python train.py --n_layer=10 --d_model=128 --n_experts=256 --experts_per_token=8 --d_expert=32 --d_shared_expert=0 --activation="swiglu" --moe_layers=[2, 3, 4, 5, 6, 7, 8, 9] --router_score="softmax" --normalize_top_k=true --routed_scale=1.0 --balance_loss=0.000177 --balance_bias=true --router_z_loss=0.001 --n_groups=8 --groups_per_token=3 --init_std_router=0.0289 --lr_router=0.00102 --n_head=2 --n_kv_head=1 --head_dim=64 --vocab_size=2048 --norm="rmsnorm" --norm_place="pre" --norm_eps=1e-05 --positions="rope" --rope_base=10000.0 --rope_fraction=1.0 --qk_norm=false --attn_scale=0.125 --tie_embeddings=false --parallel_block=false --init="normal" --init_std_qkv=0.0376 --init_std_o=0.00842 --init_std_up=0.0376 --init_std_down=0.00532 --init_out_by_depth=true --optimizer="muon_variant" --lr=0.00902 --lr_mult_o=2.0 --lr_head=0.00817 --warmup_steps=200 --schedule="wsd" --decay_fraction=0.749 --decay_shape="pow" --final_lr_fraction=0.0 --batch_tokens=[32768, 65536, 131072] --seq_len=256 --doc_mask=true --z_loss=0.0001 --train_tokens=548500000 --steps=7592 --dataset="wikipedia_en"
Below are experts of layer 2 (counted from 0) of a mixture-of-experts language model. Rows are named router (the router's row for the expert) and show model dimensions 0-127. Each number is 128 + 24 x the weight over its row's rms, rounded and kept within 0 to 255. Numbers have three digits each.
Before each expert's rows: a language model's description of what the expert responds to. This comes from a sample of Wikipedia text that the model never trained on.

# expert 60
It responds to: The word by, plus the starts or middles of names, such as Catherine, Father, San Francisco, Philadelphia, born, Mc.
router:135120130074113112119122133117116115081131126125135112136131127176114123114148136129104118121146114124093115167101094130120111110129107170122187124141146097173132146134125136096093173147149140149137158148170205130134164113149152119121104112157114135110162127131178131150115151114116141171147110095128141136132148122146122143116130095152121076162111160133105160119150092171124150103191

# expert 63
It responds to: Plus, minus, dollar and equals signs in tables and formulas, chiefly minus signs before goal differences like −15, −5.
router:130129117088107114121108159096141099112138150181141118141134127131095164078176150125091109109147116125119107155083091146122142109082105135119140097147146107151133096168114159111119158097138122129178163155135144129143138110125175139068132103154113158100146124138131106107161132101097151129153079107133140148094107134131150151092118105129117153167135136140097129119121094168156156112136

# expert 36
It responds to: Hyphen or bullet starting a list line after a break, table pipes, and sentence-opening As or After, as in "- Synonyms".
router:122105134113108144124114152113093135133115129154140142153168142129132170124148139140118136125179117111112118142140112126131155125097094180101142147158132087129165118155070137119129113134160160156138150151195140138128158109175148133134086075132104136084148147174193110151179137112089142131145123093144109150117137169137120129130080103112128142115114147149095135117159128134145136139143

# expert 40
It responds to: Periods ending sentences and decimal points inside numbers in tables, coordinates and statistics, e.g. 1.8 km, 15.4%, 73.3.
router:079134096108147117133108140111110129123102136153153128128194134128128137120151127137124129127134133133112116123123130143124107108101083131143145132128133136149169118158097138069115181132165138140135130146146136117159149115169184143116115092168073143132137112139121121134153124115092149122206122108122129149114115162189116154066105113128116136145112149124109203095153127132142134132131

# expert 28
It responds to: Stray byte pieces inside Chinese or Japanese text, plus mid-word letters in foreign names, e.g. Giacomo, João, Raja.
router:111159137122128140132146149113131099096110133137149097120157160141106119103152121130123107150141114104075109151097139170155133079113103160130141099137142104207149123159116133118134137116124138138116173141143154136143131102143132164128101117145114185088146136154145113135178110125138165206132119115137128118098119123168140120096121095130099124136149159137118142100154104133194139100149

# expert 41
It responds to: Markup at a line's start: equals signs of headings, pipes opening table rows, dashes of separator lines, often after blank lines.
router:130117094106097139132109151112104126121123141178141121129137122145112180099149131124122119111169112113118116170124078131129132113095079153100139127158141119137116129144069148126099113134132143162176146140202142129131151101138165125134113083135134127102137168192130124167148110100116142138134100093139116156105128190142130140119135103131112139133109144165095128103138091158160159106144

# expert 22
It responds to: Commas and pipes after digits in tables and dates, e.g. October 1, 2008; thousands separators like 8,591; semicolons in score lists.
router:128130122125127126107125169122124089121085153103144104147134140137105128114167135123111140097139123108126109143114133153131111105099103139137167108143149107157139138149110169063132123086169163137135155162148139109138137104164158156119117103145075131125134117139144135146165105089109143147163116100177159153092121131157135154092081111129118139177116155160114121110105050143139139108151

# expert 3
It responds to: Colons and pipe separators in infoboxes and data tables, especially the colon after "Total" in population fields, and table cell pipes.
router:114143142134091125109116156109117114128124129173125124141152158134111154121164162121110130148131085072111100128111080117135107131084104154077145122152125072120151132125099135097094137097150158122157155156144140141124165118129144121130086078174100117101133145176124141147120116096125127125190086113167118134101136153177119123118145129146114133126119153125101138086101075126141121122133

# expert 59
It responds to: Dashes starting infobox-style key–value lines like "- Born:", "- County:", plus pipes opening table rows and heading equals signs.
router:105095154115132143126123144131115096129098142159133143171144148165124178113143133131115142128192047126099114156133106135146144120093106169128136123145132051132164142151076147123104119111140139181124149156155138144133139121157141133125075068137100135117141134176153122161150127107113157137136125108144104131101137153145120147111074106125122121147139162128106115112117128142130140128130

# expert 46
It responds to: Single digits inside longer numbers: coordinates, years, ranges and table figures, e.g. 139.9022, 1796–1862, 1999–2000.
router:081085144134091126102110143120124093107118156165169095130151164160118159121164159133113125137143113099095091127127137151114130109090127124130141119200153117125159134139107125078122202093142192132134175123135142111140142115143144138103103123165127151092138144132134139134120100091120144124161119096135138121113117125132146161074112096161117093141144129137115119085114120132138122115124

# expert 25
It responds to: Opening letters of capitalized foreign names or taxon authors, such as Y, Sh, Bl, Q, Z, as in Yin, Shikhar, Hoi Ha.
router:099093124120116138091094129088124093084107097171138129152176145115117166093150124148066133149138123131138088117125099134126127079118104140108131134148142119156145119161093120128128136116158143139150144123175118129132162106150131128108126116121094150071162095131134119126149150082140150148143074115115156163117140144126142128123119115146123107141146162143095140117149103129215153117141

# expert 21
It responds to: Closing parentheses after units like km^{2} or mi in geographic infoboxes, plus plural s, commas and pipes after numbers in tables.
router:117128137128097104109130143105138096126101155132138080127144155144104150127151117134130101101128109071120104132081136133130099126100127149094141123154140095126169087164117127077125161083193145138169156138142133100133150121141139111124109111143086142111145130142113137102136101099126138141211103105156134147113149159137172136100131128192112107126131153139106130106136095127158121122156

# expert 23
It responds to: First piece of a capitalized name or proper word split into pieces, e.g. Gu(illermo), Br(ad), Al(gabid), Am(érica).
router:106134134124127110121130132107112108094118151147149139165144137164075131085160102118108128135113125127087092161114117147131111096116129148135117106143161122178135129145107149100096175132149129143155147180138173095168138109165141145121123094121113151130155146149146099129122150116111149200121101095120149145121136171164142147120102108137101144159164147131121152109161079171127165122152

# expert 51
It responds to: Articles a and A, number words like two, three, four, and word-initial capitals A or B starting lines and list items.
router:129099086109154131071121139137106114094103108156129099151170117177107170114201117132105125129155079119118111145106120145131130111115108128080123072122137099124143109140131191111095145133119155141133127141155133111171156120142142127107103111159089130123164139148154130163143127133127119120117121107137187174125113146130142149138127095130110126135144125127146183123128117134132162073134

# expert 13
It responds to: Nouns for creative or sports works and roles, often in table headers or section titles, such as film, album, play, record, team, season.
router:133111146081143110134118176106108098121100133139125121120118146181133112072121119129137117145192080089094115150137111156139139116109120107109132123136171107145194126127099141127116146124126154147158162178151142136166147110145126145119122115113126148104126118137150120133117147109136158115160098095143146141082142125128135161100097115163110129125114145146060107111129134158159165094175

# expert 61
It responds to: Pipe separators in sports statistics and league tables, often after a season like 2016–17, plus section headers such as ==== and a.
router:126126126121154118101105127116085124125074115161139103180148135131133159095157127127125106091149112091116120187132077145130101123116114132125145124145134110119163139128089144130120114125146145201137135142184159103175143126144127149119102083122117125119131157183146100190121107115094139152131114116156133156106117144131126145070125116128116109145121161155123132089144089151127138105118

# expert 4
It responds to: Commas in running prose ending a clause or list item, before and, which, but; also opening parentheses, semicolons, closing quotes-plus-comma.
router:138142132115071109107105148126125121128096152105134087169117138133106144101141098130110101101159126096123115144100129163125167104128080167147155101126138119159116103139105174060117144144131137137145147153128142113134138097168142168118104102171080145108142129134141125168161126075139140143130104099168155175070142144137136164132109122160117123156147143144118111104112107132126130113151

# expert 6
It responds to: Word pieces inside Slavic, Turkish, Finnish and other foreign names, often in sports tables, such as Šafářová, Kazakhstan, Vakıfbank.
router:106110137106128118106140158085114090106125164144151130145128127161121148128161100170135097127139117095124103144123126147130127102119121145095170125161153111144153075128103146123101133116142169153126158153174133086149139128136150165086113119132119128124158123152118130122143098107093177138149130113125138169112130145176184132112085124168098124136139188131118133145147106155197142109111

# expert 54
It responds to: Mid-word pieces in names of bands, places and titles, such as Stooges, Stories, Marietta, California, Paralympics, Star Wars.
router:135127132098124134110124140140106095093105134127168152145147137149121157114140160164121139132153115122113087125109094173137090098119120107149132121129144083179132136143103126110113168119114133169141182146144155126173151119162162188118100101144126141115154148172160093117115143098139168137148100095140140128109109119142137148078096115146075130157139125135095132138168113149126131120179

# expert 19
It responds to: First digit of a number, mostly a year or date after a space, parenthesis or dash, such as the 1 of 1995 or the 2 of 2014.
router:095116111121105120119120143125117135027119121125150143168171145129124161127166122139126120118159113109094113141120124202133133097083109153133159061130135129144149107149128141109056127113143126127120139139158132109167157102147135134105098108126115128118140147147124089133184134053145134130131130118160122131117122141120136131074132107121108142134119150140113129125114131144148140101144

# expert 27
It responds to: Mid-word pieces such as s, as, os, at, often the s in "physical" or "Website", and plural or verb s endings.
router:091131117118093139120126170133090123088106140132140141128183132167130158108145114194127134125123138107130105146136136153150138122118112180087136108129143095128182125134064126134122171113147145158142141139134156115150140051127134128128124103121100145065154117177156120127141102102137164134156101102126113129089120129141137142119121128136096135125124148130095154074116116144159149116146

# expert 62
It responds to: Middle word pieces like ce, re, le, ass, pre after a stem, in music, film and TV text, as in succeeded, Premiership, sole.
router:097082135059127112119119154120077093103139099115168140151142140135076137110152105195127121139178119128111110136107114162144091113093125147103135118128141131140142133158102180129101130133126157161153149171139153103136152076151144125120104117122120127112139143144123078153114128102125137144144114114129146147111116126154137164099107107158090132180100141126115134121135112148145184107140

# expert 11
It responds to: Dashes starting a new line after quotes or in lists, such as attribution dashes, plus sentence-opening prepositions like On, In, At.
router:124110139108093124111118142112111123124132146153137129148162166135128175124145120143117136106156079114122130164136125149145147100103084152108141117158141109128132104144099146113135111135143155141135155146212151126133153108155177150120077047133106152096149139140189087165155122100143149144134127110143122129108124165129126161144097082124118158161127166145097125124120131149146140117134

# expert 43
It responds to: Mid-word pieces ending in ng, g or ed, often in Chinese or Australian names, such as Wang, Wong, Wollongong, judgment, contin(ues).
router:126137142137138141134099171110057104107138110144142113132149182185122188098121143131096105131152113114086137128134107150132119107087105134107153091157163106147149113159090164129110108144144152165148158141143137110152132104155153162124091117139137147119144140160157112140143135130103183163160137112125156130119131164127134128138096111136073152141157138136115174116169120127141115128145

# expert 26
It responds to: Digits 2, 1 and 3 beginning day numbers, years and codes, often after a space or dash, as in November 3, R2, TARGET2.
router:094132132125102131111131142135128137056098137146151135170145117145119173133173101132102114132135121106076105152105125205123122082119111135135175084132138119145160102179131130120061167103133120132141149137164140125153146081157131131091115110124126152113134152144134118132179145088153135134128136104131115140108126169131127132072115105141116142127130149127120121121118133146167126087133

# expert 57
It responds to: Prepositions with, for, by, under, during and auxiliaries has, had, have, was after a subject or verb in prose.
router:129140155078148100094122131129112112134103083128132082145131166134129143130146113122105118111149087040125119157105088135168121125135096156125128102155151126141148134148127135099104168148121140126153130139133156122169154110137210135118122082138083134128139114138172083155145109125075122155142128104157158179102163156128136121122123110146128123137128121116122153138129128152141133116151

# expert 37
It responds to: Word-initial g, G, th or t pieces, mostly lowercase common words, such as gymnastics, games, germanium, those, Guild.
router:123118113138152125100117141106124102123122117155139114172212143145082179045151141158117101110165088128122135167146095144137140121118116132126128113157129122161176126142077135123131130105153139170128149133136127119174131110152144141109103124141122133118159150156130121117164139114111153136125126117130142134126131144170157163130066085154113128153153143166120144099148130123159141117157

# expert 42
It responds to: Partial UTF-8 bytes in Chinese, Japanese and Greek text and invisible characters in coordinates, such as the bytes before ﻿ / 52.
router:052141157113120119127113148091124099088130120182151131151118131174125127118152137124103132154164091083115111141119139145165126081088122166134132101179140126139130117160120138123102157118173154148144157145129146125122143125137146168115097108129120138117147099151117134114117128104089153142157093133144116120105148136130139168113126104179137134154149149136123146123174051153158138122144

# expert 18
It responds to: Final pieces of place, organization and person names, such as States after United, Wales, Columbia, James, Classics, League.
router:147144143121154138120129155112098099129125149119136101164130131134131117107155096170115129108139105131112089133104096142146143131119122142120119146146157120184135140151098123129101199123131168166147148175136188113168129087149132167103108101158131158126147150173168105114128162087105153127146114091119134131086131147140153152089111106137080160142114126128108128115146118151153128107177

# expert 5
It responds to: Commas, closing parentheses and mid-row pipes separating items in name lists, author lists and table cells, e.g. "Crac," or "(°F)".
router:150158123111125139101125157119124085107097159125155087190146122127126142112148115134121122103124115077097113172109118156121093108122103147125155131143153126171161115157113161098110133100136131134139163156144144066152142127144155150103125108118113137122150159140136123123123124088115135147191117104132140156064132151156148132125103112169107103134134150140112118100163091128124127074178

# expert 9
It responds to: Capitalized or lowercase word-initial pieces like Ch, wh, sh, Bl, fl, Y, with the word completed by the next token (what, white, Church).
router:089104135107131112104110144090087089078090114158144127145182141154126160098142108154074112145141102119114121146135109129124114086106090140140153123159152121185149124154105131093122155118165151127165149161143156126147166111158141131095117102129108140096160112150142112119152141117114145186137069115133123165123112136143130148106102116148111147157139145149101114123161091146136138121139

# expert 53
It responds to: Closing dollar signs, subscripts and braces in LaTeX formulas, plus decimal points and digits inside numbers in tables.
router:096143127123106125099142144068141106120101153171161097154133135135103156091154139123094111138127120113118103133085115146126108107100106145077137122146151116122135076184117148111114175110144162143157155129137156136128156111119162132083119116146093140080161131134125122133148113108066141131170109112145122135090135151137142156086127114148116126148169155123089139126116110143164150085133

# expert 45
It responds to: The ed ending of past tenses and participles, most strongly in "Preceded by" infobox lines, also travelled, computed, sanctioned.
router:105113150115112105129093150138100128043124122148172134144137159180105168107164124147131128108132127071098133124122126156128112122109109123112164089118145099147163142144091143130110116117136137139140180147148153082128148069143159189121113106128135179075127127138148122156143136139105146131138144113117140163102139137137135141104099118129123155139146128170121167118159114138126152098133

# expert 31
It responds to: Opening quotation marks and parentheses after a word, starting song titles, glosses or locations, such as "Pseftika", (USA), (Central), [st͡ʂ].
router:119119121121105127122094128110137108126117111151121097120133135158116152097148112138119118162134094134100104158096099174132139116112065172133145079129133122156157102141111167111121135107168138125151141137131173117148138123144149126122091069134093151108150158151154084113132133076113147130128082116152140143079158154139147171116087115137120116164121169121117134117144113144130196101140

# expert 56
It responds to: re, dis, pre pieces inside words and sentence-final periods, often in science or math text, as in increase, disease, freely.
router:103129128111086109093129162114136115121121135149179129145164171130087167105150115142103099141146127121120119150121091134155118116121095160117126131138152137134147095200080186095104130108138137143155150145131175126134164103136147123110115113167061133075156121141123110147143105134122143128144120118141137142105156157143118127111106113148078121169107141128104130099111117134160155089151

# expert 39
It responds to: Single letters or short pieces like n, p, in, yn, arn inside names and words, such as Carney, Carnival, Continental, Unincorporated.
router:131125140122111110120132149123099125112096157125162136118166136120099124120151119147129113151134113104106089146103122159146145112119111140135209085140170097153145147137126119119138138111140150123138145142140140120145133116164124157106111098123115151105133127150177100116146127135093193204187133104145131112124104144145186126115123129137097118160143120164110142093143122166153162134188

# expert 10
It responds to: Short word-initial pieces, mostly for and For, also U, Al, Am, over, All, often after sentence starts or list dashes.
router:112136116097148126083121153102089111101131118155134138135144174140105200117186121143104141112145096111119111134107078122130098127108115134116124093165158114132171109160118162106108136123153166122168133138140150122139123109122169143082117106134093120097147135140141093137146133119126134199133095131149171196117145151133145129137126113127127152171113138118094148107138108157145149117125

# expert 35
It responds to: Word endings and proper-name words like World, National, American, often completing n-ational or sc-ience in sports and organization contexts.
router:156130115117155110109136160113121091124118154120144108133119142149118131067154122128074125145147120108110125144091085149131098092104129117135129110141132103110139115125111147128086169102122195137160150169132165131138134103126147141099102106143128158114144148138163115113153138104120156134135084114166145152098104158151138161065119096144113147163141138151085126139164088168145158107158

# expert 49
It responds to: Header separator rows of markdown tables, such as |---|---|---|---, after header lines like Candidate | Votes | %, plus $ and no.
router:128111115096120128114115147090121119107123150154146110151145142136130129099171161142070099108152094116105112131106111141134138096070093166134137107170138094158140085155096155120090150140138147149171155121162156130156147085132140117117111101128115187105154132156147095129170126119093134124143132114135128165125123146143128125108120091138102124150169131167116126134113086153155174089143

# expert 24
It responds to: Single consonants and the on piece inside words, such as prison, opponents, Honours, Captains, Buddhist, Curculionidae.
router:127120123132103115119106141136121117089113137128147128114155144123071155105145140165136102132123120080105107141129133200139103093102097138109187068121166133173117094151123125118127159115123135151125131119145116105138137121143170137119096102130125154107122164149148132175151101124142172213142144111172116112117144145150129127118132131151129114165129122104108167105133108165166137127130

# expert 1
It responds to: Hyphens, en dashes and opening brackets joining words or scores, as in Non-Aligned, six-year-old, Sampras-Agassi, 1–0, (Special.
router:098112139137070134122123132134132087129143120125135138136120138162138132106157107135117116156125075137071115160099125146131132115103115181124140115122130136152194120153109128115097120094121126131129122156113148107154134136192146153122112084149074145104145161148157119123179127111098152128139103121144118128090144145131151167123070119141112122208138174120130119121159118131120153108122

# expert 52
It responds to: Word pieces such as ox, l, s, in, ix, els inside chemical names, surnames and nouns, e.g. carboxylic, Chevrolet, Kozłowski, appendix.
router:128127160063092136107113174104103084103096147144143116141138112131123113119141100137146118152147121096140089141135102156115109107124121138114158117156169087141139135164094133068109148087140179144129166134132126115162174123146147118103122133137125136113147101134162124112148132112101178133156106100137145158095137136146140149120104117161082129141141187121111105103142097169156124099125

# expert 33
It responds to: The word not after does or do, plus mid-word pieces like ect, ust, ess, ject inside words such as architect, inducted.
router:112125135073120079089068161107130122113117121154149137140124175138141140100135125171138135133145104111095112149144128143163124104105096123116207139182173103146143130159104175130116138093140145161115138132176135124148131096134136130104100111142141127101132146135151115142133153113104204134132129121129160124104118153139129142102081132143103128175123151140105117121122129131160148121150

# expert 12
It responds to: Inner or final pieces of Latin and English words, especially -um endings in taxonomy and science, such as spectrum, museum, Prasophyllum, performance.
router:103139123091081133117095135095117116101127097139144121120163145138089134112137115171118115137150113108138041144150094161144139070097107131112164087138200121118136109163110140113091117124149130157122140137145153146150149117122134139101134121152101140113172125153138122135131116119111158147184122131125138124116154132141156134094112125129080088145137119123093112124166105128141159080150

# expert 55
It responds to: Word-initial l or L pieces right after articles or prepositions, such as line, lawsuit, ligature, length, Lear, plus st and only.
router:111129083111098068100109151080117105127089157176142111156177158117106123088164138186107102140124098128125112144132084139140120074109112117126158129156155111140144121160125130099117156097163155146169156127144143117146181101158143122121122130152099151108131121140139126135140127111100162122149088128118163135113122138133125140128103129154100120142163154165111118122114095148151172116150

# expert 44
It responds to: Lowercase first pieces of split words after the, a, to, mainly s, st, per, th, en, as in steel, street, performed.
router:097112138084137082105127142120109112123089105151175119128128118137081144117179139154088056108145106121128113170136125139159125108125093144098125123125160113166149152117113143081107147110140157152128137142131146111158150114163148123106105102125069140102151140134138102154142117131083146128150111104125135123111141187124134161126103109130104098126140150162094148119119117169146175104148

# expert 14
It responds to: Digits and decimal points inside longer numbers in tables, coordinates and statistics, such as 28.0, 97.27, 221.884.
router:117095094124104124120103148117123117123134143133157127126143174149119135116152139135090117133157123126121101147140133146113128099113111115137147114138164120120130138187122177068135184112151142127120144133154137100172133107191191170103090095167124171108153107143134123167131128116135153140149108113161127149126121126122101165077099123151125144149140142192113137072119134145135129130129

# expert 34
It responds to: Word-middle pieces like en, us, n, ens inside words and names, e.g. broken, Klemen, business, extensive, southern, Genus.
router:104107106129109119122140170095084119130102147128144130118152132128116148138153132160115118151141128132109103139143137160151112143125117166108153140132181071137135126137097144099120136124136132171127169131148144107167143092196129173130082123143107152085132154182146133100131117120098170123170133115125118138117114136138180109124110117147104113169171121148134155137114122202146154126147

# expert 0
It responds to: Hyphens, en dashes and slashes joining words or numbers, as in light–weight, co-writer, m/s, N/a, north–south.
router:107097138123102136121139145116121082120117120125169140144127146170131143069149101130097106133139118135061098157094109139125122104097121156108140122120137120133189122179115129093099130074130126126154138158130142100137144134164154155123128111157059149100150137145149107141157120104091144143152093118139129130100153127135140170114078110131112120191150160121115122116144117158146146112135

# expert 48
It responds to: Final o ending names and words, plus ro and J pieces, such as Archipelago, Gbagbo, Hidalgo, video, Detroit, projects.
router:120085147116134131125124169112135111091126084118161117124186121150104135094138121150137111144139119126092117158142130144130122076121112181127160075160133117157130135147125124130121129116126135128166159148150132118141136099145128172102121107129105132111163141166138112129148134103136143208155098110158131141119152125140173134112115116181117136123122152155119115068119081112185171134124

# expert 32
It responds to: First piece of a split word after an article or verb, especially re, est, com, n, as in rebellion, established, combat.
router:096113152090110098100138175120102117109127126138164139118162141138082128116148125142086106166164126125118115156126109150158105114091118134117134118159153119135152121146104176119080133132148174148191165159142153119121149103164136125120102118152090148096158102156134076122163123122099141134139129126170156137096111130142126139112069107156105118147115143128123124094142107160145178126138

# expert 8
It responds to: Commas, plus "), ;, and, in dates, places and table rows, as in September 23, 2008, or Zug, Switzerland.
router:134137118126086124104115162121127110116088144109154096158132142131111136117156117115122115085135127109115112134105139154123126096114111157134166122128141113147127132135123154053124139120145153134143165162144131083127129095167145161132120098151060132123139118135152143173153130070122127138149112099175188148084110119146126175117074125143115120158154150163112117104115087134120125128165